config = dict(
    routed_scale=1.0,
    balance_bias=False,
    norm_eps=1e-05,
    qk_norm=True,
    attn_scale=0.0884,
    parallel_block=False,
    decay_fraction=1.0,
    batch_tokens=[32768, 65536, 98304],
    seq_len=1024,
)
Below are experts of layer 5 (counted from 0) of a mixture-of-experts language model. Rows are named router (the router's row for the expert), up (a neuron's input weights, with its number) and show model dimensions 128-191. Each number is 200 + 30 x the weight over its row's rms, rounded and kept within 0 to 999.
After each expert's rows: "comes after" lists some tokens at least twice as common just before its tokens as in all text. This comes from a sample of Wikipedia text that the model never trained on. Tokens count by the router's weight.

# expert 1
router,164,219,216,170,239,242,247,238,194,184,201,213,226,202,176,253,210,214,179,221,184,165,175,230,253,232,213,198,210,217,207,253,261,264,202,140,176,197,182,227,168,148,195,232,192,173,232,147,230,202,159,146,212,164,246,184,187,210,206,194,207,212,221,176
up0,188,204,184,230,209,182,129,238,202,189,170,174,167,210,190,181,204,185,144,196,145,213,231,178,232,187,191,153,169,143,228,186,232,180,219,209,170,212,244,178,180,195,233,182,197,230,216,217,169,218,200,159,204,172,224,223,128,246,205,199,184,200,234,188
up1,227,153,233,228,199,131,199,188,173,201,241,208,171,157,222,211,175,191,230,177,217,227,197,195,229,194,171,182,178,195,213,202,160,159,179,246,224,233,159,230,193,183,195,183,219,197,172,205,166,226,206,242,198,180,157,194,202,198,195,175,241,210,216,202
up2,184,188,225,231,199,252,189,220,150,225,186,256,237,266,225,213,203,241,200,232,226,224,239,182,214,244,176,203,194,201,192,181,153,255,202,183,230,233,205,224,180,183,155,239,226,275,201,175,182,269,205,196,216,156,162,229,205,204,188,246,198,197,244,250
comes after: " |", "|", " known", " as", "\"", " J"

# expert 28
router,220,212,194,191,261,230,228,226,187,142,170,210,239,266,168,260,167,198,162,247,202,178,171,184,254,182,224,153,157,171,206,239,172,252,205,148,199,210,203,284,200,126,224,215,196,217,241,242,200,232,186,208,193,193,206,216,235,250,236,193,206,188,224,170
up0,154,185,258,197,236,218,208,181,171,156,251,229,171,207,152,202,255,199,205,228,139,192,217,162,172,179,164,229,156,181,263,191,237,200,199,206,194,186,188,209,186,209,208,224,223,205,203,223,216,190,212,224,221,163,298,241,221,207,204,169,235,217,189,177
up1,210,240,185,229,267,201,226,186,228,215,225,228,184,223,194,242,198,219,233,254,236,190,224,230,225,188,229,149,144,206,215,198,214,221,193,208,200,202,198,204,171,179,220,156,233,158,242,191,226,251,194,83,214,202,207,235,202,192,190,199,187,235,171,248
up2,204,203,201,244,152,239,168,217,226,180,191,194,165,189,143,187,227,155,220,173,194,178,231,249,187,266,177,229,153,204,175,232,217,150,218,220,200,116,223,202,198,215,206,138,182,172,152,223,219,158,208,152,220,179,243,192,209,161,222,231,238,261,235,157
comes after: "19", "20", " ", "18", " |\n", "10"

# expert 4
router,140,238,236,195,197,198,195,246,203,202,224,222,183,191,127,251,222,111,185,176,195,138,204,257,237,164,249,151,174,126,205,247,259,197,137,174,201,176,208,246,201,174,189,181,163,203,262,215,192,189,133,155,172,164,244,220,238,164,267,224,184,238,214,200
up0,238,216,230,184,183,202,220,206,211,199,156,170,227,257,238,184,297,214,205,216,220,191,226,184,269,208,207,229,176,174,147,228,212,181,167,186,195,218,184,159,183,223,215,215,208,206,215,197,210,208,206,210,231,157,207,160,225,210,226,216,196,227,192,185
up1,198,182,257,204,228,167,166,208,207,185,234,198,159,209,138,149,177,183,279,180,232,185,191,169,211,214,215,195,196,208,235,216,213,228,218,177,203,241,182,127,227,203,176,236,239,236,262,192,224,185,220,196,215,154,191,223,185,179,208,211,193,240,157,185
up2,186,216,154,213,184,194,270,202,202,157,185,156,243,207,184,188,210,207,201,221,206,144,171,206,215,170,221,205,184,189,231,217,277,175,238,149,201,265,234,169,189,157,211,177,216,196,226,198,167,191,184,159,196,226,197,193,238,203,178,139,215,214,223,233
comes after: " the", " (", " a", " The", " \"", "'s"

# expert 11
router,179,184,214,213,188,203,213,207,229,166,206,160,227,211,177,245,203,206,196,252,255,158,201,243,220,236,210,154,190,220,212,189,226,199,212,139,195,215,174,205,192,187,213,194,200,242,211,194,189,202,176,144,180,180,189,242,233,187,254,239,199,225,157,233
up0,229,201,210,177,193,184,149,233,169,248,231,178,225,202,220,141,223,166,248,169,213,175,201,182,208,237,157,226,238,215,193,233,207,219,201,194,223,250,240,201,222,200,169,184,256,258,165,183,242,182,166,209,182,163,181,184,180,228,182,192,181,205,269,227
up1,209,193,188,232,195,207,212,193,253,198,210,181,166,205,214,225,236,196,206,194,238,159,195,182,230,218,216,225,212,142,211,225,213,223,179,185,173,207,185,197,192,145,178,230,224,224,214,161,178,206,172,243,225,167,210,152,197,172,195,202,263,211,173,253
up2,185,217,222,208,227,203,199,188,216,169,204,169,230,222,176,227,204,204,158,132,136,212,227,237,241,166,183,156,174,167,254,262,233,219,165,203,209,175,172,210,208,200,244,245,178,232,182,174,173,171,163,202,250,149,217,235,215,169,213,207,229,166,173,187
comes after: " the", " and", " of", "-", " a", " to"

# expert 0
router,250,209,209,211,258,220,142,252,253,181,170,218,143,223,198,234,238,167,226,225,189,187,187,205,230,204,239,255,177,187,211,195,219,226,142,168,209,226,219,254,227,167,175,212,223,235,237,195,211,218,187,162,212,191,191,184,191,198,221,194,165,247,207,219
up0,196,192,195,160,259,221,196,175,185,144,184,224,178,210,208,202,193,217,187,205,205,182,242,192,231,230,199,206,189,245,221,183,230,211,176,166,249,200,221,231,173,137,193,212,209,183,224,183,241,191,204,189,242,188,254,267,244,125,195,187,191,218,188,206
up1,183,207,225,223,183,166,198,200,230,164,151,171,157,212,183,157,282,201,170,202,178,208,182,207,214,194,236,186,189,208,200,182,172,206,177,179,229,279,169,184,268,210,193,245,205,202,199,209,207,184,150,219,185,195,214,219,205,231,231,197,176,223,209,203
up2,242,155,204,200,214,186,197,207,237,127,140,173,196,209,168,121,230,157,211,229,201,173,217,216,226,166,236,213,181,265,263,195,206,231,107,174,186,169,227,190,208,168,207,220,248,210,175,171,182,158,116,206,160,223,231,216,172,174,204,246,211,219,190,195
comes after: " ", " |", " (", "–", " |\n", " in"

# expert 10
router,245,183,216,188,247,158,192,231,203,214,174,156,171,228,141,213,211,195,185,222,224,175,180,198,212,192,215,162,140,174,213,205,233,218,134,168,154,208,185,206,202,205,203,184,230,214,226,195,235,163,172,144,177,176,210,206,178,235,193,173,244,260,232,229
up0,191,232,239,121,212,205,162,172,220,187,169,165,169,237,176,222,204,182,192,187,240,197,204,211,193,205,230,158,188,187,260,203,182,139,209,249,176,189,212,233,190,220,203,137,185,229,243,172,167,176,237,181,228,201,146,233,213,176,197,194,192,148,196,196
up1,178,242,210,221,174,203,208,215,237,205,229,228,204,183,248,189,224,157,180,235,207,178,180,214,244,250,202,205,159,198,219,211,175,215,126,180,212,201,170,270,202,197,231,216,280,211,259,210,188,223,195,252,194,166,213,201,179,162,204,244,230,179,191,230
up2,213,196,195,254,203,240,188,219,237,206,221,217,187,208,170,142,198,179,212,200,180,209,149,206,216,198,234,211,171,269,222,252,164,141,191,211,156,133,197,198,187,136,162,201,213,111,200,184,139,224,206,176,173,166,252,210,180,213,217,159,165,194,224,139
comes after: " ", " D", " In", " in", " January", "In"

# expert 16
router,232,195,195,174,248,184,228,210,244,159,170,242,250,221,144,234,192,210,169,214,180,155,213,212,245,191,224,222,216,207,191,224,243,231,170,192,176,207,171,225,194,122,251,172,210,246,236,206,237,244,182,180,241,151,243,192,235,175,263,202,219,219,210,199
up0,180,202,237,204,227,143,201,153,257,238,187,198,163,195,158,186,166,202,205,218,165,196,221,204,241,192,279,169,200,198,209,244,210,216,243,185,227,177,217,201,206,180,227,188,209,240,197,218,141,161,206,176,121,239,224,208,235,199,244,143,189,254,176,208
up1,226,202,227,212,254,191,170,220,196,150,199,205,197,180,166,227,187,217,217,213,199,190,214,176,215,180,215,223,161,215,226,189,231,181,204,195,287,252,219,195,168,170,152,198,212,215,229,220,238,227,141,165,141,186,190,201,222,193,225,169,160,237,204,187
up2,180,181,150,192,150,223,144,216,159,153,229,253,201,208,147,189,196,214,150,198,198,195,230,199,156,242,210,208,181,192,211,213,199,229,232,151,221,199,153,221,210,198,188,191,141,201,224,213,179,207,195,227,165,208,232,199,235,206,209,147,197,216,189,185
comes after: " |", " H", " St", " G", "0", "H"

# expert 19
router,176,215,171,221,224,239,207,262,203,193,197,180,153,242,140,242,184,198,200,227,227,188,218,232,271,184,243,214,160,192,208,185,193,202,191,159,218,199,248,211,209,154,192,199,210,180,226,217,232,206,192,164,200,215,188,257,219,201,243,196,238,241,208,220
up0,213,180,214,196,174,204,200,212,216,199,174,176,183,209,161,241,203,252,216,203,210,175,254,225,228,175,186,151,189,175,231,182,193,159,197,170,195,193,225,176,181,220,204,144,172,173,176,150,203,226,162,163,226,224,208,227,205,169,236,160,188,167,177,166
up1,245,212,184,175,280,178,227,235,192,227,207,164,200,181,186,222,183,133,220,225,209,205,196,257,223,181,230,187,176,201,218,191,249,205,201,172,224,225,173,193,172,228,228,190,201,213,183,200,245,187,165,163,195,182,235,222,248,203,174,171,156,193,127,224
up2,221,194,145,174,203,174,202,191,194,213,193,220,234,210,188,209,111,208,197,236,228,205,186,188,189,199,210,248,237,197,157,204,175,161,207,181,186,218,201,229,193,191,193,180,199,130,138,235,209,191,196,172,229,188,218,271,242,232,196,167,206,207,268,176
comes after: " ", "–", " (", " Born", " +", "/"

# expert 26
router,197,231,178,226,210,189,233,257,208,184,186,192,271,163,145,230,242,249,183,192,200,170,235,222,239,173,197,155,129,204,223,179,219,261,168,152,267,188,209,211,204,215,184,169,204,230,204,243,215,188,221,152,194,188,194,224,192,220,203,207,177,177,164,237
up0,183,248,192,194,208,239,190,193,229,210,171,186,211,168,169,246,141,244,233,209,246,213,170,183,165,167,190,184,164,221,208,227,150,179,191,214,171,174,186,223,210,205,176,200,206,213,157,188,256,209,228,130,237,203,161,166,205,220,201,217,155,196,204,250
up1,208,227,252,188,237,142,201,226,207,168,187,248,195,247,192,217,213,252,199,212,206,194,202,190,243,183,242,165,218,150,230,193,205,165,258,197,204,255,162,184,200,191,187,130,163,250,208,177,196,216,223,159,164,216,184,163,173,161,229,212,210,188,210,175
up2,150,257,250,185,193,198,166,252,182,208,183,202,227,229,224,188,146,243,193,181,178,260,251,193,234,221,244,161,216,201,194,223,167,239,234,155,220,180,163,158,202,201,168,204,229,187,237,213,220,238,189,184,238,262,232,226,217,192,216,188,192,165,172,163
comes after: "-", "|", " P", "0", "1", "6"

# expert 13
router,222,258,233,230,230,236,175,271,212,164,169,187,163,207,157,211,235,244,199,217,156,204,241,231,195,215,216,134,181,178,189,187,202,235,178,167,230,144,215,225,155,170,182,235,241,229,216,213,256,211,205,204,226,188,224,218,251,217,255,199,225,223,221,172
up0,120,212,194,227,229,201,203,207,201,141,212,173,222,226,204,210,273,217,174,212,252,233,211,202,240,214,205,202,175,242,197,203,161,234,206,185,158,226,231,200,237,182,190,206,183,153,213,253,213,251,224,197,231,179,222,195,245,235,246,224,244,221,161,239
up1,192,243,194,242,168,172,177,182,211,223,227,164,224,214,168,214,255,170,242,190,210,174,192,228,245,143,180,244,201,164,210,245,175,224,188,209,202,217,205,167,177,185,139,133,207,161,255,167,179,155,184,165,158,127,176,212,200,163,184,188,194,195,212,209
up2,208,223,181,205,222,234,215,219,215,226,164,188,208,189,213,203,231,221,178,225,191,170,250,261,233,178,232,209,199,175,244,298,211,218,141,217,208,220,172,140,180,199,213,145,182,198,216,168,188,171,151,127,151,148,232,227,173,215,255,174,247,217,211,214
comes after: " |", ".", ",", " L", " N", "N"

# expert 5
router,229,244,237,213,183,253,224,295,225,196,164,175,230,268,170,243,218,210,162,224,177,133,218,213,269,235,236,229,206,204,219,176,223,207,135,149,206,182,234,182,203,141,214,185,203,189,226,243,186,188,168,231,172,184,224,217,243,218,282,232,181,200,231,215
up0,177,239,192,201,188,190,146,226,218,219,188,192,248,186,176,266,196,165,152,211,237,175,201,210,182,242,228,152,183,190,199,194,188,184,213,214,164,221,219,246,214,236,144,188,220,222,221,178,192,188,188,192,196,217,166,209,197,182,255,199,165,177,191,196
up1,171,201,218,195,214,197,180,191,239,177,215,247,188,173,185,224,202,165,174,206,176,201,241,224,191,179,237,130,200,207,186,194,218,225,109,200,227,197,198,223,220,158,252,210,234,203,215,202,199,182,109,189,207,241,171,183,178,183,231,186,233,222,175,211
up2,210,200,251,250,232,174,137,215,226,180,192,195,219,186,167,203,177,210,223,206,164,198,249,222,220,206,232,164,208,160,212,226,231,164,248,225,174,224,146,189,217,228,214,169,166,198,195,213,217,202,154,177,186,218,204,209,180,231,227,170,186,232,203,189
comes after: " of", " in", " by", " as", " for", " with"

# expert 8
router,143,218,228,227,202,188,228,244,216,191,193,230,191,264,168,227,203,237,209,212,187,170,200,229,252,180,201,160,182,185,200,225,216,211,219,205,222,144,170,200,175,185,186,194,228,245,209,230,140,248,169,220,222,200,186,264,236,197,218,214,214,166,164,224
up0,239,233,256,154,263,181,243,209,203,203,211,251,241,225,184,284,172,217,215,215,194,163,167,186,233,175,220,249,222,244,278,230,190,270,197,160,232,261,160,198,194,239,198,188,227,214,194,193,189,188,161,189,197,142,192,232,233,232,145,226,184,183,232,239
up1,249,249,207,206,214,198,184,217,202,157,191,205,210,210,176,165,187,162,218,225,182,180,220,180,197,199,220,232,180,201,192,129,222,197,153,181,229,237,197,210,215,168,216,218,246,206,206,170,218,230,190,242,216,218,219,198,172,247,173,214,190,236,262,217
up2,206,176,153,216,247,163,185,219,214,223,191,191,184,215,175,187,229,186,172,164,151,191,170,209,175,202,207,157,204,207,187,189,186,236,169,209,230,234,210,228,209,191,217,178,224,226,211,206,182,222,179,226,164,121,189,211,192,168,185,185,188,173,168,265
comes after: "20", "19", ":", "18", "′", "17"